From a checkpoint of a small mixture-of-experts model trained on Wikipedia: 17 layers.
Below are experts of layer 13 (counted from 0) of a mixture-of-experts language model. Rows are named router (the router's row for the expert), gate (a neuron's input weights, with its number), up (a neuron's input weights, with its number), down (a neuron's output weights, with its number) and show model dimensions 0-127. Each number is 50 + 12 x the weight over its row's rms, rounded and kept within 0 to 99.
Before each expert's rows: "gets" lists some tokens that make up at least twice as much of what it gets as of all text. This comes from a sample of Wikipedia text that the model never trained on. Tokens count by the router's weight.

# expert 52
gets: " (", ".", "–", "C", "S", "A"
router:61 27 34 49 52 47 51 57 66 45 49 56 43 56 47 39 50 57 36 54 29 63 42 42 46 53 49 34 51 36 29 30 61 58 61 53 21 67 53 55 70 44 56 46 65 42 38 40 43 60 56 38 51 36 62 50 50 64 53 42 61 54 49 30 51 55 40 50 38 86 59 53 51 37 73 22 52 39 57 60 54 66 52 34 35 62 28 37 67 62 54 56 43 34 57 69 55 52 48 66 59 42 35 46 53 45 60 51 42 52 33 61 47 48 41 70 78 47 41 62 62 60 44 44 27 54 77 39
gate0:31 38 75 38 69 43 38 41 64 79 54 42 46 76 43 39 62 31 53 38 38 51 46 47 55 50 45 32 54 50 72 50 52 46 60 64 34 50 41 67 44 70 38 30 43 53 49 35 43 47 50 47 69 48 57 35 41 46 54 39 64 81 59 52 32 52 59 48 34 67 56 43 54 54 46 23 34 33 41 35 54 39 47 27 32 50 41 55 48 58 42 50 47 51 65 54 47 63 43 41 48 42 64 53 52 62 71 33 50 39 54 55 54 39 70 48 59 60 53 48 41 36 41 19 41 38 67 51
up0:56 46 21 55 55 45 41 49 46 72 66 63 52 82 52 39 42 62 53 53 35 57 60 35 60 52 36 65 47 41 58 42 37 60 69 70 55 50 64 35 40 33 58 61 36 58 46 46 57 32 59 44 63 70 24 56 49 30 45 52 52 51 37 31 32 48 46 56 64 44 71 52 50 64 40 37 49 47 60 43 50 74 66 39 44 77 57 69 26 62 47 61 57 65 52 36 43 48 53 36 65 68 33 58 46 59 49 44 53 44 47 47 53 54 79 51 30 46 48 54 60 47 40 50 54 70 59 59
down0:74 50 47 44 37 47 45 52 59 56 62 46 41 50 27 64 50 63 27 50 53 45 66 47 57 57 60 39 49 61 63 67 45 52 53 39 60 34 55 61 46 66 29 57 65 53 57 43 65 61 56 56 26 38 57 60 60 56 43 52 80 63 36 54 45 45 44 50 48 38 33 39 41 33 53 43 40 32 49 53 50 57 42 72 43 33 38 46 46 59 57 60 50 52 39 71 39 49 31 69 29 46 68 52 51 55 59 46 48 32 75 43 40 67 44 60 40 60 53 73 53 35 75 66 37 80 67 35

# expert 81
gets: " |", " |\n", "\n", "0", ";", ")\n"
router:39 48 59 45 42 35 25 51 51 77 37 37 59 54 46 49 54 61 67 45 57 57 45 45 37 75 57 36 49 42 54 23 45 53 52 44 61 38 65 57 58 26 33 69 63 43 53 53 15 64 39 31 57 58 38 58 27 43 54 41 52 48 43 46 63 39 58 43 45 51 39 63 48 44 47 48 15 44 31 53 55 41 42 52 76 42 39 47 63 41 57 44 63 56 47 58 65 49 71 57 31 40 42 55 54 45 40 41 42 45 44 33 48 56 36 45 70 38 46 67 52 49 49 65 38 32 79 39
gate0:46 46 54 55 52 45 64 59 69 50 53 48 42 22 40 63 48 45 32 33 55 32 53 49 50 62 29 51 50 46 61 41 44 62 44 58 47 52 45 61 68 76 44 37 47 36 74 69 53 55 64 72 65 34 46 52 60 40 54 47 56 58 42 40 40 48 76 51 39 53 52 40 58 25 49 54 60 69 60 41 56 66 36 59 51 60 58 24 61 42 71 38 67 56 57 49 42 35 60 64 38 48 78 46 45 46 47 58 72 47 51 37 62 34 39 57 36 75 78 37 45 57 52 29 46 39 58 53
up0:58 44 74 63 43 28 59 40 52 55 58 54 47 52 47 42 46 61 39 34 35 79 38 37 33 52 76 47 41 48 43 35 42 43 49 78 47 50 68 70 46 40 35 41 27 38 41 49 34 47 45 42 85 46 55 59 46 59 45 60 50 17 57 43 56 64 61 51 60 56 60 39 37 36 59 58 51 55 30 54 45 49 44 53 47 49 42 62 41 71 56 52 63 38 62 63 56 62 48 35 24 51 53 50 33 60 50 38 47 36 48 55 46 40 37 37 65 80 51 45 50 50 54 52 58 59 25 52
down0:42 28 55 47 45 40 59 36 43 55 44 28 44 46 56 50 36 51 52 29 44 68 34 47 44 67 57 55 53 39 55 70 51 43 32 57 69 57 69 49 50 36 43 58 70 60 35 60 74 47 62 29 45 59 55 37 50 56 48 64 32 46 38 55 32 61 36 31 49 29 76 37 42 32 45 39 50 58 46 53 68 20 53 73 59 41 64 43 38 41 45 71 45 51 46 59 52 50 72 53 63 50 33 51 53 74 52 44 43 64 39 44 61 48 41 53 72 64 59 48 66 41 49 54 22 56 50 44

# expert 65
gets: ".", "ri", " d", "===", "d", "199"
router:59 56 46 46 56 66 48 77 54 53 54 76 53 44 31 39 39 38 40 70 31 57 49 78 48 24 55 59 70 22 72 49 65 57 53 52 46 74 49 39 68 52 39 57 48 45 59 37 54 26 40 44 28 58 63 69 48 50 29 50 51 56 56 36 42 60 57 55 40 58 42 45 51 26 75 62 43 53 52 49 38 51 63 31 47 64 52 39 58 60 62 68 48 47 39 40 61 60 60 29 43 30 35 34 52 47 44 53 53 42 52 47 51 37 42 69 75 57 55 57 55 40 56 49 49 60 61 60
gate0:44 56 31 38 50 38 63 42 53 46 73 66 54 34 58 33 44 65 39 60 39 79 56 51 67 35 54 45 58 61 35 59 44 40 26 44 46 69 39 42 37 62 52 54 44 33 36 48 53 40 47 57 53 31 35 62 73 46 54 34 71 49 48 41 22 53 51 55 60 23 33 57 48 42 55 69 37 46 48 55 39 61 59 47 47 55 62 43 76 51 61 51 61 61 31 36 50 44 56 35 58 58 26 37 39 57 41 43 85 39 42 64 63 53 50 67 41 48 58 46 41 63 45 54 58 45 57 53
up0:60 62 47 62 50 48 35 60 37 58 73 33 62 47 66 62 33 56 52 18 52 40 61 57 58 79 33 59 57 51 54 73 53 34 53 49 61 36 41 47 50 43 59 47 70 29 78 67 49 56 34 53 44 66 49 37 50 51 47 40 53 30 55 44 42 60 55 65 32 48 64 52 40 35 56 37 59 57 51 23 66 41 56 50 37 54 39 38 45 57 31 28 37 39 41 44 39 37 49 57 47 48 49 55 53 36 22 54 45 52 52 30 57 39 40 48 19 50 56 61 57 44 63 51 46 44 73 39
down0:35 38 51 44 44 37 39 65 55 46 35 51 66 63 54 52 68 62 68 45 65 29 50 46 35 44 42 71 37 68 40 56 31 47 72 33 43 28 55 44 66 41 42 57 41 33 61 51 44 40 47 48 75 51 37 33 45 73 57 70 47 47 47 63 77 58 47 49 60 58 34 47 46 56 59 59 42 40 41 57 50 50 60 52 32 57 63 37 41 81 34 54 44 50 43 38 42 74 39 43 65 62 36 63 37 39 41 52 57 37 65 40 37 50 46 68 61 28 36 55 44 55 38 59 48 58 56 74

# expert 40
gets: " f", " m", "v", " r", " w", " b"
router:48 33 27 29 47 58 33 91 51 62 47 50 56 56 41 68 35 55 43 53 50 52 70 59 44 49 65 56 61 39 53 61 63 50 40 40 11 57 53 41 61 49 54 59 42 61 57 60 49 54 40 60 48 35 45 53 34 52 44 47 56 55 54 36 36 47 62 59 42 45 45 35 56 38 43 51 45 55 19 35 62 77 46 32 33 49 33 41 51 44 53 43 55 27 46 34 42 47 49 63 56 38 33 36 42 47 43 67 52 55 41 45 43 53 39 73 72 41 40 49 48 49 62 51 45 16 49 44
gate0:45 48 32 49 58 54 46 58 50 68 55 46 42 40 49 44 47 50 52 30 50 49 59 65 41 54 40 43 35 42 38 50 60 39 49 47 39 31 37 53 63 41 50 50 61 55 61 62 67 65 60 57 33 45 64 30 50 43 38 47 74 69 72 30 49 50 77 43 23 40 51 70 65 40 56 42 58 67 34 39 49 55 72 51 47 39 66 47 69 55 56 37 44 50 51 37 29 37 50 52 54 36 53 37 59 69 69 58 55 77 65 32 38 41 77 54 45 55 47 35 61 38 50 33 46 20 45 48
up0:62 42 35 45 49 52 71 24 62 39 52 40 44 62 55 49 59 53 53 67 63 63 51 42 46 49 37 46 41 32 46 54 65 39 51 41 57 68 51 78 58 52 65 53 40 74 32 49 65 45 59 29 28 45 64 62 81 54 43 62 52 50 61 42 51 62 63 47 43 54 39 45 60 55 62 48 32 52 68 45 33 29 51 27 37 64 55 57 43 40 63 29 45 66 26 46 40 57 35 68 46 46 63 58 57 59 73 50 37 53 42 33 50 48 42 59 34 43 35 44 52 72 74 41 54 49 47 37
down0:62 63 43 62 60 61 29 47 43 38 53 37 47 34 57 46 48 56 81 30 35 38 49 58 60 44 35 47 53 54 58 45 51 51 66 64 53 39 39 56 40 47 57 26 65 42 25 68 53 32 67 37 82 58 30 52 51 53 31 54 43 61 62 49 62 40 71 48 63 53 48 70 48 52 58 42 34 40 51 59 46 47 58 38 57 51 62 51 40 45 51 48 67 50 69 48 45 71 62 50 47 60 55 44 53 26 49 53 36 43 54 33 46 50 71 32 47 72 34 57 51 56 46 28 39 21 48 72

# expert 111
gets: " F", " f", "f", "g", "F", " W"
router:46 42 73 31 60 49 35 85 64 64 50 59 55 62 48 56 50 51 53 57 35 44 47 46 64 40 52 54 68 26 27 56 65 56 51 33 29 53 38 32 72 55 60 46 73 57 70 48 53 59 26 50 57 45 49 64 55 54 41 57 58 42 50 41 42 45 48 37 46 55 36 32 48 43 75 45 64 65 48 54 53 39 69 40 40 48 46 52 37 55 68 38 69 12 56 62 34 55 43 36 56 37 47 36 52 35 50 59 56 59 68 46 52 30 61 44 55 42 44 43 46 34 47 44 66 35 52 58
gate0:56 35 64 46 46 42 36 61 51 63 55 43 55 41 39 67 72 43 47 50 39 46 55 40 53 31 44 57 55 46 43 60 66 51 56 48 47 61 29 36 56 60 56 55 69 49 53 79 63 32 41 50 49 42 49 55 58 41 58 59 65 45 60 51 62 74 68 38 21 33 30 53 68 60 80 44 49 70 49 51 42 47 43 57 74 66 64 71 64 30 44 46 51 32 44 56 45 39 50 60 52 52 58 52 35 56 63 68 61 39 52 55 39 46 66 68 54 47 78 35 62 27 49 58 55 51 42 72
up0:48 47 60 44 25 48 31 54 64 33 68 54 47 43 56 71 55 72 67 50 37 67 44 09 55 53 58 44 47 46 46 40 39 45 54 46 44 52 39 55 44 64 54 39 66 44 33 51 48 35 54 46 67 44 39 59 57 59 50 66 51 32 45 36 67 74 61 34 30 62 39 43 62 23 66 44 43 35 53 40 54 51 42 50 51 42 63 58 47 46 18 69 53 51 57 43 59 42 59 51 48 70 34 37 50 60 62 61 43 47 51 65 61 37 59 34 70 47 62 35 34 25 59 41 42 56 45 56
down0:69 49 43 65 53 51 52 41 40 23 65 47 43 35 52 52 65 58 43 51 34 55 49 74 32 55 25 44 63 73 49 71 61 44 55 57 46 51 61 43 42 41 57 42 45 60 34 52 47 47 53 43 37 36 55 50 36 44 64 46 66 61 47 43 43 72 50 67 53 51 48 35 41 49 42 32 54 58 52 85 66 34 71 36 73 42 33 56 41 53 41 50 57 70 64 39 23 59 36 73 51 46 53 59 65 63 45 66 40 50 48 32 38 44 54 49 53 33 72 56 53 42 68 42 65 46 62 59

# expert 80
gets: ")", ",", "0", " (", " \"", " and"
router:54 42 68 56 31 50 34 64 53 31 60 84 50 61 44 39 49 65 47 58 45 62 42 59 79 32 54 51 62 29 39 44 54 75 31 41 43 44 47 62 77 44 49 31 55 41 60 39 37 68 29 42 32 30 52 65 46 65 39 55 46 26 63 58 49 55 48 51 57 48 47 35 32 42 49 48 54 41 27 50 44 45 44 54 38 47 53 63 35 54 60 56 68 45 59 51 69 56 53 54 56 43 41 53 58 31 38 56 53 47 50 39 37 47 38 61 76 30 41 53 59 68 48 76 46 54 56 45
gate0:51 83 45 48 62 44 67 63 49 68 57 66 53 55 48 32 62 72 42 56 39 62 58 56 63 26 45 50 47 37 52 54 61 52 45 40 43 46 37 46 59 57 69 40 67 43 58 45 48 46 63 49 65 65 65 62 59 64 59 60 49 71 34 43 47 62 44 45 68 28 74 56 44 48 49 51 44 41 33 27 29 48 50 47 61 43 61 54 47 72 43 51 43 45 29 64 57 69 48 66 45 35 41 49 63 49 47 66 33 40 59 37 19 50 36 36 62 59 61 78 44 49 34 49 51 59 33 38
up0:46 53 38 73 33 51 45 52 39 57 49 54 39 46 54 36 56 46 53 38 68 62 54 44 41 63 60 59 52 58 51 49 37 32 49 45 70 54 73 43 49 40 77 49 29 48 54 78 53 57 30 41 55 60 27 40 41 49 54 56 49 26 44 39 66 35 40 40 73 49 50 67 48 62 37 45 51 57 56 57 44 58 45 67 60 55 52 50 67 69 64 61 56 43 16 45 43 11 31 48 57 51 64 50 48 37 70 48 55 33 33 44 45 60 62 47 44 58 47 66 53 58 53 67 31 55 52 33
down0:29 40 67 69 42 61 52 48 35 23 36 58 55 54 39 53 46 51 62 56 64 53 52 30 51 52 61 32 51 61 29 49 75 50 50 62 62 44 28 58 28 68 45 32 47 52 76 29 30 58 49 45 56 46 57 42 47 41 37 50 43 52 43 37 31 44 51 52 69 55 66 55 65 59 32 62 61 57 66 53 45 37 45 65 51 39 52 53 59 51 68 47 19 56 42 51 49 37 40 59 73 37 37 28 63 56 69 33 60 50 54 57 50 27 45 56 60 55 42 51 70 49 34 43 57 35 47 52